python train.py --n_experts=24 --moe_layers=[0, 1, 2, 3, 4, 5, 6, 7, 8, 9, 10, 11, 12] --vocab_size=4275 --attn_scale=0.125 --weight_decay=0.079 --doc_mask=true
Below are experts of layer 10 (counted from 0) of a mixture-of-experts language model. Rows are named router (the router's row for the expert) and show model dimensions 0-127. Each number is 200 + 20 x the weight over its row's rms, rounded and kept within 0 to 999.
After each expert's rows: a language model's description of what the expert responds to. This comes from a sample of Wikipedia text that the model never trained on.

# expert 0
router,211,152,167,220,193,238,201,231,205,177,190,170,174,211,197,165,185,252,175,202,204,185,171,206,171,205,189,200,217,207,196,223,189,207,157,172,207,219,169,206,203,201,212,226,204,217,210,215,192,215,213,191,167,198,208,189,227,214,190,196,228,173,198,197,191,204,163,194,207,176,213,217,194,184,170,215,154,190,200,203,223,179,217,202,189,228,174,188,229,215,241,181,192,214,214,185,195,208,198,181,205,209,207,206,184,170,160,195,188,183,181,233,233,206,207,248,191,194,163,210,185,194,209,217,207,194,220,207
What it handles: Auxiliary verbs, pronouns. Auxiliary and copular verbs and subject pronouns after a comma, conjunction or modal, such as was, is, be, had, he.

# expert 9
router,189,223,189,206,232,231,175,197,192,209,196,215,227,191,193,195,187,209,199,183,187,173,201,207,177,225,221,221,197,189,199,189,212,211,193,218,206,208,216,173,203,189,159,194,232,165,177,198,189,232,214,229,230,220,238,199,174,206,189,191,233,230,166,203,205,168,215,157,196,209,194,194,205,177,205,235,198,205,195,184,208,202,249,209,217,213,189,247,162,209,219,189,222,185,247,192,193,241,204,211,204,189,210,196,167,197,180,173,223,214,209,228,194,163,204,239,223,198,186,199,185,176,184,197,197,224,189,212
What it handles: Leading digits, R. First digit of numbers after spaces, dashes or parentheses (1975, 1st, 29.), and word-initial R, Br, pl, dr pieces.

# expert 3
router,201,193,177,226,223,218,181,210,197,211,199,188,206,207,172,192,172,206,217,235,191,196,225,198,166,208,203,211,183,188,204,182,193,212,163,209,198,216,203,196,226,233,218,207,197,174,214,230,175,244,187,211,199,226,173,189,207,216,213,226,184,218,179,195,201,267,227,170,178,226,214,219,223,172,188,168,240,204,214,186,219,193,161,203,238,183,222,189,180,203,202,188,175,222,230,185,233,193,209,204,203,184,170,219,193,196,185,195,158,199,199,203,226,194,209,187,233,223,171,196,206,200,227,219,202,218,177,219
What it handles: Proper-name heads. Capitalized name words starting institutions and places, such as World in FIFA World Cup, United, National, West(minster), River.

# expert 16
router,177,204,212,196,212,182,202,204,220,194,217,190,183,201,226,154,192,171,171,187,177,226,213,274,242,176,216,184,225,212,209,201,162,207,224,214,186,184,214,212,206,188,209,196,173,207,194,178,201,236,196,189,209,216,201,234,221,185,190,182,209,171,190,184,210,212,181,185,200,204,200,215,221,233,254,178,215,216,210,193,200,218,192,206,212,203,196,186,211,217,204,194,201,217,177,184,247,219,191,201,222,213,233,169,174,190,203,214,211,175,169,202,186,170,207,208,221,196,174,212,174,233,224,214,199,179,235,212
What it handles: Consonant cluster onsets. Word-initial consonant clusters like sh, th, st, bl, fl, often mid-compound, as in Bookshop, Workshop, Thanos; also zeros in years.

# expert 19
router,171,168,173,198,212,189,231,181,229,183,205,218,217,179,212,195,192,185,177,240,197,199,211,225,193,182,212,208,180,208,208,205,179,227,227,222,210,212,201,208,220,200,200,190,237,204,161,204,185,172,252,213,197,222,190,195,221,179,214,188,214,190,188,213,218,183,223,199,168,218,177,217,199,177,183,188,200,178,198,201,182,239,213,162,219,157,204,165,187,198,187,196,149,181,210,198,179,211,215,174,164,178,196,168,205,224,191,187,192,175,218,197,191,199,222,205,250,171,181,182,186,218,184,220,194,188,184,177
What it handles: Infobox field labels. Field names and line ends in infoboxes and tables, such as Occupation, Released, Country, Coordinates, Total, and row-closing pipes.

# expert 22
router,174,183,174,215,210,178,206,181,173,190,203,238,196,223,193,220,205,219,216,218,176,179,221,221,227,184,183,183,175,179,217,203,221,214,216,206,204,175,201,209,183,200,178,209,176,153,196,233,171,202,194,201,216,176,173,196,181,221,208,204,192,246,229,184,199,190,203,225,185,210,186,156,219,195,175,192,187,200,180,238,162,166,180,202,211,241,184,208,208,188,191,219,168,205,186,206,179,194,222,218,196,204,186,226,194,174,228,225,205,242,197,212,231,209,231,149,203,217,194,204,221,181,191,195,187,187,180,210
What it handles: Latinate verb prefixes. Word-initial prefixes of verbs and nouns like prot, rec, comp, dis, det, res, often after to, a or was, as in protect, recommendation.

# expert 4
router,225,173,212,206,165,242,220,175,260,222,187,185,188,233,188,221,180,229,222,221,159,227,212,190,256,246,214,187,208,212,183,209,205,197,218,220,200,193,184,186,230,193,200,211,207,193,222,193,203,179,214,216,216,232,207,194,224,217,216,221,173,173,184,173,171,227,202,189,189,180,198,184,233,204,204,226,200,238,208,182,202,206,213,181,193,186,168,195,226,182,175,205,215,219,204,203,191,226,212,215,191,204,156,210,199,212,185,189,205,193,195,192,206,197,205,213,163,187,196,194,182,211,165,229,188,219,205,183
What it handles: Word-internal fragments, digits. Middle pieces of words such as op in megalopolis, rop, ap, ab, plus digits, commas and spaces in numbers and stat tables.

# expert 21
router,202,195,200,203,204,219,185,202,209,191,186,209,160,201,185,206,175,199,259,168,196,202,204,195,203,198,197,181,191,193,219,203,193,182,212,217,197,200,162,212,196,176,163,210,197,178,186,174,201,218,148,174,186,206,229,229,220,210,180,163,194,230,188,204,221,204,188,229,216,214,204,223,193,206,206,224,208,199,176,222,196,178,145,193,197,205,181,191,192,212,179,214,195,207,225,209,218,173,214,176,219,220,186,183,176,269,163,228,195,206,183,203,192,176,191,173,189,239,212,195,201,170,196,196,239,196,220,181
What it handles: Table cell separators. Pipe separators between table cells in sports and results tables, plus semicolons and commas separating list entries.

# expert 8
router,194,177,222,219,172,177,189,180,186,196,202,170,205,175,239,152,213,165,188,205,225,200,196,197,186,227,186,199,209,212,163,195,183,182,204,182,184,181,178,182,190,200,196,185,233,209,222,215,216,188,204,189,200,204,197,170,197,165,200,182,204,189,205,184,226,194,198,217,216,191,174,196,207,223,223,195,172,162,206,197,165,196,258,211,202,219,203,234,175,186,204,218,238,199,211,204,204,154,155,236,209,214,209,217,189,200,225,186,189,204,185,153,209,236,195,188,183,194,240,194,233,190,208,212,205,216,202,187
What it handles: Determiners and year digits. Determiners like the, its, his, their after prepositions, plus digits inside years and dates, as in 19 9 3.

# expert 15
router,206,210,227,203,190,174,214,197,155,189,203,214,162,241,194,229,223,210,187,185,213,222,203,185,185,185,186,189,178,217,231,204,187,215,178,211,203,203,169,200,214,209,258,207,188,192,192,187,247,186,232,165,221,184,201,223,195,198,216,210,200,179,218,227,194,196,196,185,174,211,227,219,197,216,175,204,205,216,213,191,215,178,197,226,188,198,207,245,209,230,189,167,178,216,210,203,181,210,207,208,189,208,196,200,245,224,206,218,226,210,201,201,178,251,191,200,205,206,179,202,228,203,200,185,144,216,156,196
What it handles: Spaces before numbers. Bare space tokens before numbers in dates and tables (June 6, from 2018), plus en dashes in scores and minus signs.

# expert 13
router,222,215,226,180,208,226,192,187,179,205,196,216,170,221,228,186,206,181,201,187,204,206,180,197,186,201,225,193,201,188,177,210,210,184,167,193,191,198,211,220,149,168,219,196,191,199,196,180,190,166,203,207,228,193,243,210,214,151,217,203,204,241,246,173,170,234,198,183,191,234,205,182,182,185,210,220,180,230,200,244,176,192,171,190,186,202,223,178,176,211,200,175,180,188,198,212,157,202,162,209,224,182,175,173,203,188,205,215,198,203,203,231,197,195,214,224,179,201,199,193,205,185,198,178,200,151,198,198
What it handles: Plural and s endings. Word-final s pieces: plural and name endings like -s, -ers, -ations, -ones, plus percent signs and table pipes.

# expert 7
router,245,174,188,182,233,188,211,243,197,211,208,223,217,189,180,199,234,225,212,222,208,200,209,183,181,209,207,214,186,182,169,219,201,199,204,215,167,248,230,217,173,164,164,220,189,197,191,185,202,230,190,160,221,188,165,215,178,207,194,194,222,168,187,218,182,178,226,173,208,199,213,202,182,173,218,184,200,209,234,186,205,204,197,162,217,205,202,183,247,180,221,197,205,240,195,204,198,164,218,192,182,199,225,191,184,214,210,227,193,173,221,187,194,210,199,195,199,202,186,182,164,225,185,191,193,185,204,227
What it handles: Mid-word l/n pieces. Inner word fragments with l, n or el in foreign names and long words, e.g. Car-n-iola, Christ-opher, ph-il-osophy.

# expert 18
router,208,192,225,162,233,206,210,191,191,176,183,228,186,214,188,169,242,180,183,203,215,203,211,230,172,196,201,219,207,153,210,207,196,201,216,209,231,215,216,213,234,210,219,158,191,234,178,209,193,208,180,199,227,199,166,223,190,196,195,197,200,221,218,181,168,181,200,192,204,150,157,178,203,185,187,216,221,187,206,191,219,193,214,218,222,159,211,177,213,237,165,221,201,208,206,170,177,182,200,187,214,186,219,203,185,201,216,177,170,157,181,218,194,187,212,166,201,175,203,208,189,209,198,166,206,204,188,194
What it handles: Name-internal syllables. Inner syllables of proper names and foreign words, such as on, ay, é, ris, and common first names like John, George.

# expert 10
router,216,217,191,227,215,199,196,141,221,203,220,217,204,187,196,209,158,185,200,201,250,198,222,198,193,212,206,176,200,200,175,207,204,211,193,201,226,185,184,176,209,220,199,187,192,193,216,197,191,171,180,228,223,179,188,177,204,210,192,188,214,181,206,204,224,233,207,182,178,180,208,221,204,204,247,192,169,164,207,192,231,214,189,186,232,214,196,197,163,178,186,209,187,228,182,174,194,224,225,176,207,231,200,162,170,165,228,206,189,167,229,238,189,216,223,187,192,203,169,186,186,178,213,183,209,184,214,172
What it handles: Asian and Slavic name pieces. Pieces with k, j, z, y in Japanese, Slavic, South Asian or Chinese names, such as ak in Takashi, j in Punjab; also table pipes.

# expert 23
router,224,209,206,187,183,188,205,185,222,231,214,207,202,201,212,210,185,236,175,204,188,230,239,195,184,179,218,196,198,202,203,180,231,223,161,213,187,203,189,231,209,210,176,203,173,179,220,176,181,211,199,169,156,210,187,234,162,231,200,217,243,221,207,190,222,171,204,223,206,162,194,186,212,175,189,197,189,170,176,183,205,194,166,179,219,190,185,178,183,200,204,206,190,210,167,219,189,226,194,156,236,240,193,209,202,176,202,223,204,182,193,185,194,163,204,219,177,165,226,186,185,185,215,195,197,221,195,202
What it handles: Final year digits. Last digit of years and numbers in career spans and birth dates (2016, 1964), plus month names and century.

# expert 6
router,179,223,220,219,175,192,191,193,217,208,183,158,214,216,194,207,174,228,160,179,200,206,174,195,225,193,181,207,187,216,230,215,211,198,197,182,174,251,215,211,222,219,213,195,204,225,198,194,165,173,206,211,201,196,202,171,194,220,177,199,178,204,195,180,212,180,190,194,191,179,203,204,221,227,199,181,195,188,200,183,185,214,225,213,169,160,163,189,220,154,207,166,181,192,198,214,224,179,243,195,202,193,180,198,174,212,199,218,243,256,199,207,219,176,202,206,229,196,203,202,192,183,240,223,227,220,213,215
What it handles: Romance name vowels. Vowel endings and short pieces in Spanish, Italian, Portuguese and other foreign names, such as a, o, ia, de, Ma, often in lists.

# expert 12
router,201,210,228,205,226,193,186,195,210,186,203,211,216,199,174,226,219,196,237,186,243,199,216,198,196,186,222,222,209,222,184,164,236,200,191,146,216,211,187,196,208,241,183,187,198,202,200,185,164,230,192,245,198,206,199,178,171,197,179,174,209,210,211,218,184,197,180,237,215,193,233,178,203,171,184,214,206,231,186,213,199,192,194,208,240,205,239,169,213,207,189,194,199,236,191,202,193,215,211,175,185,164,233,219,215,178,175,202,181,158,190,212,216,194,208,186,207,181,210,206,209,241,165,223,204,193,218,188
What it handles: Sentence ends, G starts. Periods, sentence-final punctuation and heading marks, plus G or g starting a capitalized name, such as Greece, Gateshead, Gala.

# expert 11
router,162,229,179,204,228,229,200,200,188,235,202,210,211,197,204,231,197,221,220,192,176,205,185,211,212,181,212,220,223,194,225,200,262,201,212,196,229,173,237,198,215,184,198,211,220,204,181,206,214,195,201,204,205,201,215,229,185,195,237,174,164,180,211,217,205,245,196,233,218,215,211,184,184,203,236,200,217,148,185,192,217,251,190,162,191,205,195,173,183,256,220,190,188,189,209,208,197,202,218,209,195,158,195,219,188,182,221,210,208,215,216,195,192,199,199,208,190,184,198,239,200,186,201,212,208,228,214,196
What it handles: Prepositions after verbs. Prepositions and connectives after verbs or nouns, mostly in, of, to, for, by, with, e.g. accepted by, session in.

# expert 20
router,214,213,212,189,192,173,191,203,221,181,209,177,217,186,204,211,185,170,200,223,210,213,209,204,208,197,160,204,194,216,211,182,188,168,224,187,212,202,216,202,200,199,202,200,180,198,188,207,219,239,183,222,124,211,180,188,208,215,157,210,191,231,202,169,156,191,193,197,196,219,217,222,219,203,230,209,228,236,180,185,169,207,189,176,203,202,176,200,205,201,195,185,210,175,194,205,175,216,230,208,177,227,219,196,208,209,237,194,187,198,233,230,146,193,149,202,217,209,187,195,178,228,205,207,216,164,188,206
What it handles: Derivational suffixes. Noun and adjective suffixes completing a word, such as ation, ion, ical, ment, ing, as in mobilization, botanical, paralyzing.

# expert 17
router,216,225,215,182,185,203,226,218,228,171,236,178,229,189,210,210,151,173,186,212,184,177,197,213,187,150,236,198,198,200,213,206,196,204,219,178,184,200,169,225,215,189,176,186,176,220,187,159,192,160,193,189,176,196,222,196,224,232,235,222,172,185,178,204,231,191,209,157,226,214,166,197,213,171,183,212,184,226,216,202,178,191,200,203,163,226,219,227,185,213,175,218,203,172,213,194,200,190,178,198,188,188,204,195,189,192,192,193,150,218,201,218,196,202,185,213,205,203,221,182,221,220,211,187,188,190,183,209
What it handles: D, V, he pieces. Capital D, N, V and v/ov fragments inside names (Eurovision, Tel Aviv), and sentence-initial pronouns he, she.

# expert 14
router,184,206,183,195,203,222,200,220,221,192,232,229,215,230,191,211,189,188,182,180,164,164,189,189,214,181,195,237,174,195,227,171,172,205,187,185,190,209,227,186,206,204,216,188,197,219,187,213,216,200,173,201,184,227,191,221,186,197,191,207,207,172,179,207,192,200,227,237,203,222,176,209,184,187,161,186,195,222,216,226,226,216,241,166,204,189,191,177,195,165,213,190,202,177,150,192,195,224,211,175,211,164,175,195,224,191,220,208,200,207,174,214,181,250,158,203,223,206,199,189,190,169,164,183,198,175,207,200
What it handles: Paragraph breaks, B starts. Paragraph breaks, table row ends and heading marks, plus initial B or b after the, such as Bronx, Baltimore, birds.

# expert 1
router,183,200,187,199,215,191,198,225,196,203,213,218,209,174,207,208,175,262,185,200,209,186,195,229,185,192,203,178,190,186,188,221,196,225,193,190,207,215,187,188,202,184,222,183,185,202,210,209,212,178,213,197,202,174,173,197,222,245,210,221,203,165,183,216,182,211,196,192,206,176,231,222,221,210,219,165,212,227,188,215,213,186,185,211,175,209,219,185,214,167,223,196,226,192,188,220,218,227,206,178,192,196,199,146,212,187,196,190,215,226,221,203,227,160,243,167,167,218,210,170,167,213,215,207,206,198,239,255
What it handles: Counts and line breaks. Number and quantity words after articles or verbs (two, first, most), plus line breaks and pipes ending list or infobox lines.

# expert 2
router,189,213,188,159,160,203,179,207,198,172,179,207,172,183,188,200,208,190,206,205,182,198,191,203,214,235,165,220,194,177,189,214,186,184,204,200,190,211,228,214,153,223,200,220,215,213,255,196,185,176,176,226,208,197,176,207,218,215,186,222,221,226,209,204,198,195,200,168,176,192,197,216,222,208,219,248,208,201,204,163,201,202,189,195,172,191,187,205,243,222,192,219,212,193,196,177,201,170,189,159,176,183,203,206,226,204,181,178,218,187,225,217,189,146,229,215,185,177,201,203,183,216,188,196,219,167,160,190
What it handles: Capital after headings. Capital letters opening a word after line breaks, section headings, opening parentheses or quotes, e.g. C in Chelsea, A in Angie; also quote and bracket marks.

# expert 5
router,254,239,165,194,214,190,195,198,235,225,220,215,226,193,168,227,201,177,186,204,194,237,163,178,263,214,201,196,220,197,199,209,226,211,215,203,203,186,199,195,230,205,219,190,203,188,169,191,182,179,198,200,193,225,195,195,180,189,193,228,159,228,198,199,217,192,195,184,206,196,210,220,182,203,182,203,194,226,196,205,224,181,157,233,218,166,193,210,225,190,195,213,194,174,193,157,224,203,205,208,174,182,189,194,198,182,213,206,245,163,235,174,184,181,196,212,216,221,200,207,186,170,186,186,207,202,201,204
What it handles: Article a, word starts. The article a/A and word-initial pieces starting with a, r, k or tra, e.g. a relegation, a(thletics), a(wards).